Experts of a small language model.
Size: 8 layers, width 128.
Experts: 128 experts in each of 4 layers, 32 ReGLU neurons an expert, 8 picks a token, a sigmoid router, a shared expert of 64 neurons.
Training: a variant of SOAP for the experts, 605M tokens, 5070 steps.
Below are experts of layer 5 (counted from 0) of a mixture-of-experts language model. Rows are named router (the router's row for the expert) and show model dimensions 0-127. Each number is 128 + 24 x the weight over its row's rms, rounded and kept within 0 to 255. Numbers have three digits each.
After each expert's rows: a language model's description of what the expert responds to. This comes from a sample of Wikipedia text that the model never trained on.

# expert 34
router:126126201139149129098137128119148105126147110150093094127131061111135150159142162074148165121098135141130101110130120107135095145162093109111143103138144123125134118065072108156145169177100121087133169127095155122144113145134152112113144135128154140112097115110138149106131118173110156115145138095109141140121097108164163157105106130148111115112135153113112157135102140120123098107140
Description: Romance particles, prefixes. Romance particles de, do, dei in names like Opéra de Paris, plus word-start prefixes such as con, re, depart, Ch.

# expert 19
router:152136167131140130098133160133109088133125076147105090131138124110110144143131140107112129166142133146158116111141118112146146151135117110096163082121136117144128126130114156128119122129106116123120130109081206105138128145135122109130128173098125144111066087108126133121066126208126107149137138103109144137151113123114172141119103132140101122155127153163140126137085148101153105062138
Description: Proper-name inner syllables. Short letter pieces inside foreign or unusual proper names after a capital initial, e.g. Apulia, Pikachu, Pokémon, Oranges.

# expert 43
router:111092201151126136140158144137130107095147103141136088121153135091107132141126134164115134113100154131146108108118077133167134144172141132149159118170138080119120105104111130127134152130081120152153159124131118126162162155121121117074119140116143149102096076156154079129067157137080133117142146142129135101145138120140118170096121093148133118128159142141133162156114139124118141117156
Description: Year digit endings. Last two digits of years after 19 or 20 in dates and citations, e.g. 1995, 1873, 2002, 1960s.

# expert 2
router:188155150133148113152144172095141107120133104117124081128144109077158162129120160123118150083098129108098100109120144106120143136156115130192152147141133138142115107120105150110177151141100094128121153186102147102128118159117120126108151155102104131126077093146141138121085085142137153171155137173117153133104116117104128108108101123116104110116126160162097127127125153116107107150133
Description: Openers and short symbols. Opening quotes, slashes, hyphens inside names and codes, and article a, as in "avant-garde, Proton-K/DM, WorldView-3, AA batteries.

# expert 53
router:159127137164140170101102125122129124113142112110131105134148090117130151138103162114124149086115145174134098091125128118130066104165123082104188098081120127148084112141077127100131145127095100178132167127078118119084139133131116125127133128125165135099124106123140147113115107139121120103095136106134148129158118121117093105117113095110089158132149140126162098151107099130126100100167
Description: Ordinals and table cells. Ordinal words after the (first, second, last, latter, next), dash placeholders in chart tables, and pipe or space cells in sports tables.

# expert 47
router:148152181146125105126149157133102087118135090135119103121167086116135162118107132123132125101160118123131129106136154102126102141174136110185172122098117147147123114127091105111169155142093105132142154141106151122129107165116156105107118161107112140111059099167168156104113148174159118141103151162166142149114095121136149145073124094149115125123124162127123133135124131115103110142159
Description: Opening quotes and parentheses. Opening quotation marks and parentheses starting a quote or title, and clause-starting words like where, they, there, un- after commas.

# expert 31
router:152146160155147149107139153139111149106146096131093109130157069110144161150113146105132147126135149153143098087149110105112108142153104098115157086122150103151103107100096123108145164135091114151145169133108170120115131158132131097106145130122139152098065089123155150108068115168144117153117155101109150146159111100155134135107115098132108125126113165133144109141094148109119094116169
Description: Articles and clause links. Articles, demonstratives and relative that in running prose, e.g. the, a, This, that, during, because, plus some table pipes.

# expert 57
router:103106152129121137091157151109119131127148110119111121129159115114158156123113146142156113143094129170157130104114123127128068128126104106128150099150151157156120102075090091167131148151117121117093121161103182122111124146107148097129138104146140138119160118127142143113155135150146081160165150136108129132124100126173195198140121119121095119109110181130111163154145144119165108119121
Description: Word-initial stems. First pieces of split lowercase words, mostly verbs, after a subject or article: sur-prised, sec-ured, dis-banded, st-ylish.

# expert 46
router:115155123137136112102130179130098066120120083193114101147143108132143145124124147125111133129072132174141122106143118114118133139145113101096166071146136113154120118114134164134125158134105112149123179117111120099148128156137132115118129178128120143107055120120121133122076116191116109155130151100110152149121121114124182125123104116132103127126136159145124162145104137110137102084133
Description: Place and name endings. Word-final pieces of place and personal names, such as Mariestad, Trinidad, Tarun, strigosus, Random.

# expert 49
router:132153139157133155117141128135128121116134083143116121136154094096138134134119139097124114121142143133161101092139100104086070124147121108108153073131139105142118106073077138111147157130097119132142177135104146124158119150107117118113150107128152138113084129089142151123069144177141143148118146085104150127146128099185146137096117121117112112176112173149137082135110146120115094128158
Description: Paragraph and heading breaks. Sentence-end paragraph breaks, == heading markers and section titles, and table row pipes, e.g. See also, Track listing, Bibliography.

# expert 5
router:148153142159138140104126143135140145109140098125097109133146064091138161147109152121135147125121150130158101090150118106108074139165099092120163053133149103145107105102093127120147151150089104142150174129114155103124123158135112106105138117127120157105076096116158148108103112173122123133138161101132150149158109098133135154093111110126107114134110174134134127145099148109118107111173
Description: Capital-letter name starts. Single capital letters or short capital pieces opening a proper name, especially place names, such as L in Ludlow, Lumpur, Tassili.

# expert 52
router:128143107152133158092125138141138172120136077145111124146137077110128154134109152116117128109095143144150089099152119118135084149150113101103182081090141113150115119087092141136147111118103115134138167106082137108103133151144133118108139098104145149108095097083148139114119117157135116126175157105106161159156114110150152158105118115148120111098107176115111147149107151112074097123150
Description: Capitalized name starts. Word-initial capitalized pieces starting names, teams and places in lists and tables, such as Nash(ville), Mack(enzie), Rock(ets), Cal.

# expert 1
router:155169144144113152080107114138112153133098129146086092122116097120143149125099096152121160126112152163158130107127107115114066116160134084131159090138147084168143136135085168123126149142111131150161134154133134106098168134141115113146152105123127167095092074126147166113126132170101136128139160103136140148172097089108131164119127107156115122133130159127137133120143149149106102086140
Description: Numbers after table separators. Numeric cell values and bare spaces right after pipes, semicolons or commas in tables, scores, dates and currency, e.g. 3 | 208.

# expert 55
router:156143148155127125119112152126127132114118101158114115126139084085146133144110118072154154135171152163111161110132136115131085137149132094116159130125144117127123095086089093128152137211116129098122147127115160128099142143148110114110139124082088146124100126149102142106150091151122113099117144092128126142140123112128115085118108148139127152159122103164100124140101132124086082057130
Description: Tokens after D or L. Pieces following capital D or L in names and foreign phrases, e.g. Dany, Due, d'un, Dnipro, plus commas and de.

# expert 51
router:175174164134135161146149170121113138118129118107105134159118107117102176138132117111171132144088135152128132102138131130089124165174093107117147065132156110133130095149155140126128141157134102162154159136127158142105142126141103122093099132118173142116108136132147138100113139167108120172149117106101126125128096105172154128094128120094096110125088159103116118162148135119110115082181
Description: Periods and initials. Sentence-ending periods, closing parentheses and quotes, and periods after initials in names like C. J. or T.H.U.

# expert 9
router:152145127142151168106138147141144164113153097102097107132140095096138159152096146123119135144172148117152119095160110107095089127165100099132182063117148119147106101106102100125131132132093110122143171127100159118122141150120125120113151095137138150101078076110154143122106118151122130170112154086139152159163095113142129145101113112138118104117107172155138138142107149104111107096144
Description: Numbers in sports tables. Number tokens and dashes in scores, vote shares and lists, plus ordinal-sport words like half, round, third.

# expert 30
router:139156137148146155109143163136134141110138075169107079125148062094119157143116158137129135135129144125150107100153114110087106132172119099114162075135142105151114100088089114116123127118088112129143152122100094124131125156121104107106131112126132138101085108114154158114105140150126125168098153095123162141138110100170144171100114105150098119117118183147135121148104151110118109116171
Description: Word endings, descriptive adjectives. Suffix pieces that finish a word, like -ood, -ive, -yl, and comparative or descriptive words like different, similar, hard, longer.

# expert 15
router:147149137139144092106133158144136155129160122106078135142135104111153143146090132159140121119115166108133092098124126139156088139146094123112141096115138108129143162092105185111156140143094124101163135101139121131130141145123127126110125118155138130122079121107115150146145125122109139180082141143177165118208133125144193097127112139134096128075132146143112115154118131148121090127170
Description: Colons after labels. Colons after infobox or list labels such as Family:, Rural:, Parents:, plus the, their, coordinate symbols ° and ′.

# expert 25
router:135151143156128153088151144137119106125113084156095069124140103128136141150104172142151146115124152145153100103110091128119118122156102074143165104156155086159111155115101140098105175150102125127139157127115143135106136153093124111113137135139140128109086082101133176116098118149104120158147163092162111152156128103155129168100126110107131147112128109098139122127090160146131119074143
Description: Determiners and content words mid-phrase. Quantifiers and nouns following the/of/with in running prose, e.g. both, all, each, other, crown, Temple, international.

# expert 54
router:136157164127139131097122120134153123102145116151120124124141101098166138139152143109117180102139160181126121114117122094136071143171126114128133090121141116127110133066146149103095156211082151164148136152142130146102124150134117110112134109133137159110126119152159165122102123122130164152117137099169172110153126110148131139093119077127130122127168163120136123132095113116125087106155
Description: Name endings in tables. Final pieces of foreign names and words in tables and lists, like Fernánd-ez, Takah-ashi, Académ-ie, plus sentence-initial He, It.

# expert 12
router:150120175103142167188109116110147096128102103141142134122156147099134129175151178116118091128111139120153095086139132107126096146134101105143171113153131120094141137113156106106132146133073108130143127141124110105112115157095116126114155166117114155130084131148154135117100121122119149159152156105069100122148103091130087136139119114153090128120111189173154128136088118130112116108134
Description: List dashes and table pipes. Line-opening dashes and pipes in lists and tables, hyphens inside compounds like fitting-out, sentence-final periods, and naming verbs like called.

# expert 60
router:141137123138156149075127123128107114121109122141122156148107100123115168144100139151148148087101144141176093123117131119131111111132123103094160139129142127135086090099116167094120148155115118135142165104062134125145109153170117117111146093126142152109124098128111110126134127104144094139163142119096140138139101098100131179100093162140112121132137175055099158127086159122132130084147
Description: Names and joining and. The word and linking two people or roles, plus first pieces of personal names and word fragments, like Jo, Br, Marc, Kar.

# expert 36
router:154147197150133152103121140160175154116110102142108131153129072079113147115111126109151122101143145085138085102165109118098111140151088101125183122158153155146114087122145117118120137172080113135145136159145134137090116136094131102134142153175135148121108094144110117133127143149118148134126151121095140139148165136145128177127118095138106143118122155136121156129092138114078144097136
Description: Table cells and math. Pipes and spaces between table cells, year digits in tables, LaTeX pieces like }{, and capitalized abbreviation starts like SA, AR.

# expert 24
router:154132162155125140126113136119112113118133139132109095122130076096154134148105146089133147090144150093143135101130107127099102138144116107129154104158150093135099118114085126071155157129102121153132170114075147128135122151154126121119139083126122128105054067133145147123098122150129124163145149080154124135148129105125149173087110082121092128110114165148137115144106138113120105123167
Description: Prepositions after verbs. Prepositions and articles right after a verb in narrative prose, like returned to, debut at, died at, plus verbs like began and received.

# expert 20
router:144147186132122148112105106096174135117120086116124115136164152115113172159159173102153107138049129135136120098147111120104106139130109092175131107134137121136121121126128135119116146159101124122145107133128121113104123158122108125138119134120139150116065116186147147128097153126142153093110151100119120151127106112136133190121106132132098143135137147140147136145064106132092099092176
Description: Headings and proper-name starts. Subsection markers === and ====, and capitalized first words of place or organization names such as East, River, Japan, Capital, Royal.

# expert 40
router:168145105142149121114144150137112075130121080215126125151136105139089160122133164142115099121055122132130095119133141116123135156138121115096176064136131131148114133125099172137101140124123127148113145092132102101142152145104123128110133167111126146111101104119116125133093100151117119145123138088123158141120118117096165163128116135130100125135152181113120163136115143109136111068132
Description: Name-ending syllables. Final or middle syllables of foreign names and words, often after h or k, like Homchan, Chechnya, Gheorghe, Hogan, ş, č.

# expert 7
router:132178121171107154135157134155155115132127091111117136113161072111110115129136137094149134122126132166146141099125137130093121113111131120097122089209135089116120132085085118132141151126099128113127179116120173132100100171081125131088142118122081143114092089112136125121138142139098099135127128122119110149140107109119136171111080140116081139129127131148141101117087175122128137135153
Description: Name-initial letters and coordinates. Capital initial letters opening names and words, digits inside coordinates or identifiers, plus However, died, lived, e.g. Henselt, December.

# expert 29
router:116158156150143131131182207097126120117146099134105145121121135136158130119118131127127126124134146166174126088155135111110096141164134099116177081167145113123117115087128118158148143134116119114155188132154152150124146135143118107136129104113115132108090078095095144114113146146126127137120178116146137150154106103121101176122126135125088146098119180096141107107103118118090110124160
Description: Determiners and possessives. The word the/The, plus possessive determiners (his, its, their, her, this) and 's, typically after prepositions like of, in, on.

# expert 59
router:152123117152143171166135153133122132114132120139117145143145049110103136122118150156101143124086141087143102132152133153090137152155109110119176103124126140155155111117123140095111149104107117172182150120123088128148118130150109137134141175146104147120075140088137122137116114124139113184064146123135152151170113083100136117096141109145126116130126144111132101142090131120138113130186
Description: Inner w and consonant pieces. Word-internal letters, especially w, inside foreign or compound names (Thamwongsin, Raekwon, Sarawak, hindwing), plus capitals W, K, St starting names.

# expert 41
router:180120147115159147078148153124130110143127109070130115139147104089146126153109104147089155132128149125145130102140092137114110138140091099108134109164147110103097128098132167149140137131139146124123139109101160143151152137164058109107134125131126161120073118155176144109139113183127108130138139147121122140136118115163129152098109118123079108153123151117095087115100114121059114109130
Description: Number and word continuations. Second halves of years and numbers (19|84, 20|15) and inner word pieces (Ex|hib|itions, fest|ivals), often in tables with pipes.

# expert 23
router:152149166158154143103141134128140138116146072119097120140156111100151136149101139076112106127128141126154100090135104112084070140153097104096140098164137111141105110100070121118151128138088110140137172136107163105143136158095130113107156115129161156101065094100160154109123121183139136156111139087122144137146117105146132124105112123122108110133109158136139095135096149116127115109140
Description: Section headings, paragraph breaks. Wiki heading markers (==), paragraph-ending periods with blank lines, coordinate and demographic infobox pieces, plus mid-word fragments in prose.

# expert 14
router:159176158136158144094111137123130151128120136131127121122135097117146134180128129109103152093044144127115127123147110144087125171172116097105163101152126108113120157115102150106144162102072109166110169077103121128125118153123107130136143147121109150114118093122160157131098134179109080152086143073160146137135136135135119139141124113103150124104108135116126151133119124117098102141143
Description: In and modal verbs. The preposition in (often sentence-initial In), to, of, and auxiliaries has, have, can, would, may, sometimes beginning words like integer.

# expert 10
router:141142142154146154104152140148134152107145089158107116135148092089133155157109157105128153085113161169154094089143115116093110137150109105107153084131143108137106106091084121129139138146091107125140192127116160130127119158141118115102137108131139144111093076131160146118107135202116136147146153103113157136169113097136130174096106109147103116121116160135134106146110152114094126139148
Description: Table fields, coordinates. Tokens in tables and infoboxes: coordinate seconds (54°15′50″N), dates like 9 October, day numbers, field words like Retired, Final, Born; also the.

# expert 18
router:146156130156146156101136138140124156109137094115099105135154082104127154147104148108132146107115156151147101093149103106106116140156107094118171065146146107148104106096100127129140147122081112134145174132104146118133124159133127114103149115131139147097061090129156149107060138161121116157126162101108166147152114103163143148096114115138105118121112169133140112145100143109098109118156
Description: Table fields and headings. Line breaks, periods and year or hour digits in infoboxes, tables and section headings, like UTC+01, Phylum, Synonyms, and venue names such as Stadium.

# expert 6
router:163150174157145126118117163130115108097130095132116094133143070099107148126115160093122168116105154140143113064151118103078089125164131107134155092120139077120139110127127125113113171157104107162113175125093143120115118129133090127140155096130133129109089096128150126129123123154095141165116152111148141127184148102133130143119126130127106117129094179156156115141121147125108101122173
Description: Clause connectors and verbs. Commas, prepositions and past-tense career verbs that link phrases in biographies and lists, like joined, signed, founded, to, on, plus Group B.

# expert 8
router:154155154151137145103136152140138169110140107126100108142153073097128148152104153066123142110127151150153105090146113112100092146153109094124175070129147104149107105092093113113136137144093110143140175129119164114118118154129127106104142110130133148104080092114155145107090131181115135164124152109125150140158117099149130143097112113127100111128119167133135106145096151106111099107157
Description: Dates and sentence ends. Month names before day numbers, the 19/20 starting years, full stops, section-heading closers ==, and clause words like because, when, where.

# expert 50
router:147146152154143150117133143139135141113145098119102095141152080109122170148114150107131145140117148132142103099150108111108078136155101094111186061140153101141113108105093103115142137143094107134150162115114131116117127148147126104111148090142127148107072080095150149115074114157141139137153151093125162152146108112148110158097102115142100110101119175139122147147104148106115102108156
Description: Infobox and title parts. Infobox line starts, bullets •, coordinate slashes, and word pieces in institutional titles like Federation, Cardinal, Bundesliga, Publication, Royal.

# expert 62
router:145150154143156149094128168140128158116143096122091108134149071091138156152123150094131147156131156152138108099133106108096091155159096097113162078114153100142099109100103106113138148151090109139141162118108145116122122156115119110114146120137121148100070089102158148119075139169126138146118150100113157144156117103138119144101105102137113112117116175138127127147101136100085110115163
Description: Table and infobox structure. Markdown table divider rows, row-end pipes, line breaks, and infobox field labels such as Label, Website, Phylum, Species, Team.

# expert 38
router:154130148144114146114116138127126125113141093149098097137147094099131162145107153093144168122101143127156109095144113103109125145151113097098169060155146109151124114072088110146124166142103118152130157125144128119133137157150135110108127126130133141098076079116151143121088124193126129163153159104132164165162113104175118127088107119134087122127126154135119113140090135115116134112161
Description: Nouns after determiners. Common and proper nouns or adjectives right after the, of, in, his, such as war, York, Temple, movement, association.

# expert 37
router:131142149141130138100114178142113116127142105095133088109162110090158158160126118063138151153095144122134110115136128117117092143139107104146163102121132104103115113089105134125088144152114122116140167138090111118129139130139131121124130103158146135108077065139161125109115100151089117173152143098080177124129108105153121191115114111129087114094111160124103127137109142136111116105161
Description: Roles and institution nouns. Nouns naming roles, organisations and teams, often after the or National, e.g. University, member, player, Minister, Party, League.

# expert 48
router:142148099121129128124118153124123102137130112156084118108150127122131134123128124112110127100143124146138155093101127106091105113100178117107191123164139090146103138070081112124110139124083107145159162141128157137134131122087184092108125124178118127111108100119160122098066093154116085133158143128151150135133125120142148117076126128120088145146097167146144116144113146090140106101141
Description: Months and infobox nouns. Month names opening dates, especially in table rows, plus died, age, population and measurement nouns like Basin size, ft.

# expert 0
router:120118136138123146116145104117145192124130134138105154109160083081109149141108123139137162111115142110170098082128102113128115169138114117126149141158126120175077112091104125130131133135080125137178157176144091133081128132114112109113126133152096129101079114117131133092091155149125081154126137120127123156122149118150115136079127133136097116087148143125128100153111135097122105091178
Description: Word-initial single letters. Opening letter or piece of a word, often a capital starting a name after a parenthesis or quote, like W(illiams), B(iblio), K(utta), plus age.

# expert 3
router:140122107137138146096111156119112095091121125097131108156140090105094164115156126050126140139127150144101094087133140106106094123133138120134156134138159084116107111103132146107119173119112138107153115113111141116073145139113108121106154167103105140111112103118148160144121169176152122169113120128147129136151146122144074156094121114105111147069142185148116151148132114096127142105131
Description: Prepositions and table separators. Prepositions like of, from, between, during after a noun, plus table pipes, section markers ===, and mid-word pieces in names.

# expert 56
router:116123116144134153118109171111150189127159099133093112136129080065102178155126137088152132137130134168115169116142129120151122127134127115121172079110136093160128128108156103133150159133123116116133141111122186101124147133133152129116123144140120135125061117105151133127133109172099146126092162117182133141154112094138139207143111136138125114130119122133122112143104156120108122095129
Description: Quantifiers and place starts. Quantifier words like most, all, some, more, same, and first pieces of place or compass names such as South, North, United, Waterloo.

# expert 61
router:147151118153147128100088156126154138121131113098104126107146091093123160154120161084135144115108143108171100104135113134115107136125128093124142043109128116124144122081096108148139116120106116174146125122114153140120151143124097111115146096129142152114073092153135143103097061188121109144147136140167157133176132091100115170082115131115141135140129129126113114135097136114130113130128
Description: Time-period nouns. Time nouns and month names in running text, e.g. time, year, season, age, until, January, plus commas and pipes.

# expert 58
router:160141161149153155092150133125122089118128085138105109138142087113145144147121147098113129128108132184146098106148111124142093134140110094098183056141132112136124118112119128113140155124116111155157148125103177109126109148131115106112137105108132148106075077108130117114104135176139098154142147064125162157131127118110179137117107094141102108114123172127137155147103146107117107121142
Description: Second syllables of names. Second pieces of foreign names right after an initial capital piece, such as N+ov(ak), Ad+add(ey), Goytac+az, Abd, Gonz.

# expert 4
router:164164112143144146098139129148128146114144077151108094140154103089143175125106169146125146072133140108164105112151120126085113149151103095111177109101140105147112115127089135113150124119116116107145145093100121109099155160107123101114148103096130155100110074120131139117124117154126156143100155099117168146133094105160144150124107120144084109116102193142138137148100140099143135119158
Description: Digits and mid-word pieces. Single digits and number pieces in dates, percentages and IDs (14.5%, March 12), plus mid-word fragments like eather, aff, ig.

# expert 63
router:131154120142131117116113165141115177135140105126089113114146106074147149145133120102149094158155148136136130074152136122100142128154117112111127073092131119117112102139064128093124133170129093139149178118093132146078140126125153118108136159132169158114096118096157145110141081166125122099136153110089138122148145107198153157110120105135122127157122106129123143133106119125118120098161
Description: Given names in lists. Common first names like John, James, William, Richard in tables and lists, plus table pipes and semicolons between cells.

# expert 32
router:162124164103149129126125139161126115120132092099093137124150108116121157117099138141137117146085126140137072126138114141126118128163136101144137073163128115133104129107134131119100162143128126112138162114096128132115151141119091118113178119110160160118085112098134134102109150187108112148115137123080192161130119120127099134093082118104139139105115182131128160122079139109090090116178
Description: Table pipes and was/were. Table cell separators |, en dashes in year ranges, and the verbs was, were, been, is, plus some odd word pieces and non-Latin bytes.

# expert 26
router:143160124148141158083128118145134120134090116125087091149113091094135136134104100126118132128121153174140105114110107126131102121164106078144152111183141091152129129143079130117129183129130132149133118168130135118117157145118112102139136115136161156108097084127118184120124134166099148148132164116121141153196094108119084169130129106156127149160127144099149112109146140143126114080105
Description: Spaces before numbers. Bare space tokens in tables and prose just before digits or years, as in "in 1998", "per 1,000", "| 2012".

# expert 44
router:154138141140121139133138121109116096127141128149111123152148080118178153140124156108136122125147131132149149108117145119095084120148124114152179080066136116154096109101133156132142102129092120167107105110112157118165158135097138113101130176129149136112064091126150121106109124144096139128138151054115137121143118118149112147130117134130177134142119186123097094142113138115077126097150
Description: Article an and one. The indefinite articles an/a, one, any, and top, especially before a noun phrase, plus numbers and words in election or sports tables.

# expert 42
router:147147133156149136099137132132143143113141100111092079134148085094145156141124147126111156129166145141140101091140108104107107132165095089120158066143150102152101112099100103104134152140096105136156187133098156114118133159130122112109160115136138151107085090124148147104080138184138113161136156101131162149166104109138117157097113116130105117137102161143122115138094141103112104123149
Description: Auxiliaries, adverbs and completions. Forms of be, passive adverbs like often, originally, previously, the year digits after 20, and nouns finishing a phrase, like row, versions.

# expert 21
router:168154101129132142089135170130159164122151091135113126121139140125168152135098140133116152156113137108166107123150114103090110147157094113140144095109151131153105110125133078151097104088113112095140159077082134114090121145169137131121144121166116141113119118107125134129076149107114150139096134113138174134161119124189119114112130099137125093108121161168118159126114132103075152112151
Description: Digits in data values. Number pieces in chart positions, percentages, dates, areas and years in tables and infoboxes, e.g. 71, 24, 29.56.

# expert 33
router:115093184126138140123124113145137140113121133128120135102152120113154167095114163129116128117071152150162116079155118119098086117168099090131145104117149119170110126078103119110152173136123123130137171130072173092115162123158141120094150128139155133104099085116141135120107102179111080127106151131110136119141131114154152143107119114096135117127138168142119091136087110115116129093141
Description: Table cell pipes. Pipe separators between table cells, mostly after names, times or numbers, plus some word-start pieces like pl, repl.

# expert 17
router:169176143133142139100097148137122151113129119133117134120167069070099144130130117145128147082096135143144073116125095099143103163121113104146089143159145122122116094126082123087143156139112127168140138131127146119109151128165148125131169139122131154116094117098146135140098102143142098192146148115100142134142119110134131172086134121092126149116113162166125150142109161116075124118150
Description: Article a, name initials. The article a/A, often opening a phrase, plus capital initials beginning surnames in tables and name lists (Wilding, Kubiak) and table pipes.

# expert 39
router:110175172129172139179131203151141115115142115146112162128137107129091129156088150108108152123092157132151125130132100145121111143109124103141172112109137143158130120112134153097151138153101114130138178120099143135095106147132141106138121086120122140118079119093135110126129094111126113187091152077134167142150153101096142105098138118099136121150145149136172096131129139126109108138166
Description: Paragraph ends and rows. Sentence-final periods with paragraph breaks, row-ending pipes and new-row starts, plus pieces inside foreign names like González, Szabó.

# expert 22
router:151164104148147146104122158141142104117132068127105152156151121102109158153102150162111129105069136183139122098148116109119129145129101098092171103139128122133100123112103167145150122150099108155135156103098176102127139147113168118104135130094124157106073095108123126114116111203126096142157158092111165148120127104113113139132114112138107131097123140118129132138104144110099103103139
Description: Foreign name onsets. Early pieces of non-English personal and place names after a capital, such as Tok in Tokushige, Á in Ángel, Ar in Aragón.

# expert 11
router:102186141153116179105133158145100146124151112180143144092109129102076149113152120130151153119105116151140073132124085116133090105152129106104153096113148101126122146087080092113143126135117113155137130147160130139124166163127098115119124108150133148099100089122173137112114108129127122122122147114160109123116108119147168153101106141118124093139106192130113133122094123099126073148126
Description: Field labels, genus endings. Labels in dash-led infobox lists before a colon (Rank, Type, Died, Genus, Website) and Latin genus-name endings such as Brachionus, Stigmella.

# expert 27
router:146119109154121151109124171130111123127111136175096134143128063116089133137102153155122137140102139160146125111126139111113128115159170104124152105130150115130104095123113072110112146113095120076113148131109135135122147142108123105110100158148104148100097089120151155122083133156129094102149145058142139143146115111141122163119114135134147119074094180145098102113106145105074112122155
Description: Capitalized name beginnings. Capital letters and first pieces of proper names or table headers, like Bellator, Green, Coleoptera, D, North, plus and, than.

# expert 16
router:118160164127154145119140097126118138110141087139093107143163065144133155140130145102158144130135122174158144106132111112128110160125118100127169089140128118110090124097099144103107155163108116208127141114094154097120132145129106146118121102062147148118129110126169148119118102111115122147112151113165097124124107107166115159129120130124133120085116136058121092133100130099138125098144
Description: Pronouns, percent, quantities. Sentence-initial pronouns like He, She, They, who; percent signs and decimals in statistics (12.8%, 0.07%); number words like million, one, two.

# expert 35
router:120133134136156151134148146118106151086149110118122122115146076062102158109109147121121130086127169149119127108149138119097106104143146105115145110111155050131125115109121069119112159112108115105169155123104167120135133171118143141174149094127168120126116101100159159142113125138120138123143139118133147124156132106118112184128118153098167131110079165136141099148128130127100134102173
Description: Section and table ends. Line breaks ending a list or table right before a == heading, table-row ends, and surname pieces in sports rosters (Waletzko, Crum).

# expert 45
router:116125178130125110130090151122116131113144140133127113131130143085081159140131131169113149118111133113125150063175132100116107152138093112093189047118134138108153100098072144109156125144094121118132124143165128117125121136141106167116138121141139144107138078098128114127129133138115109140131169080114141139119135114146154134109092117107114101148115168155074109118092141138106105129150
Description: Years and biography words. Century digits 19, 18 starting years, biographical words like daughter, wife, wrote, and mid-pieces of foreign surnames.

# expert 13
router:152151100139144145112144152127120105124130097146111064129142071108118142157120162092116136080122138159154089103145106106134096139147088109109166069152148111144116122118092143124153103131107114128151138124088102104153125156121106108114134119124127141105126096100152157114110114173130173146098141114112146150133117115161157119114110114128117120078125196145124098146106153103117111105180
Description: Mid-word continuation pieces. Inner and final pieces of longer words and adjectives after is/a/be, e.g. livestream, responsiveness, affected, ventilation, able, social.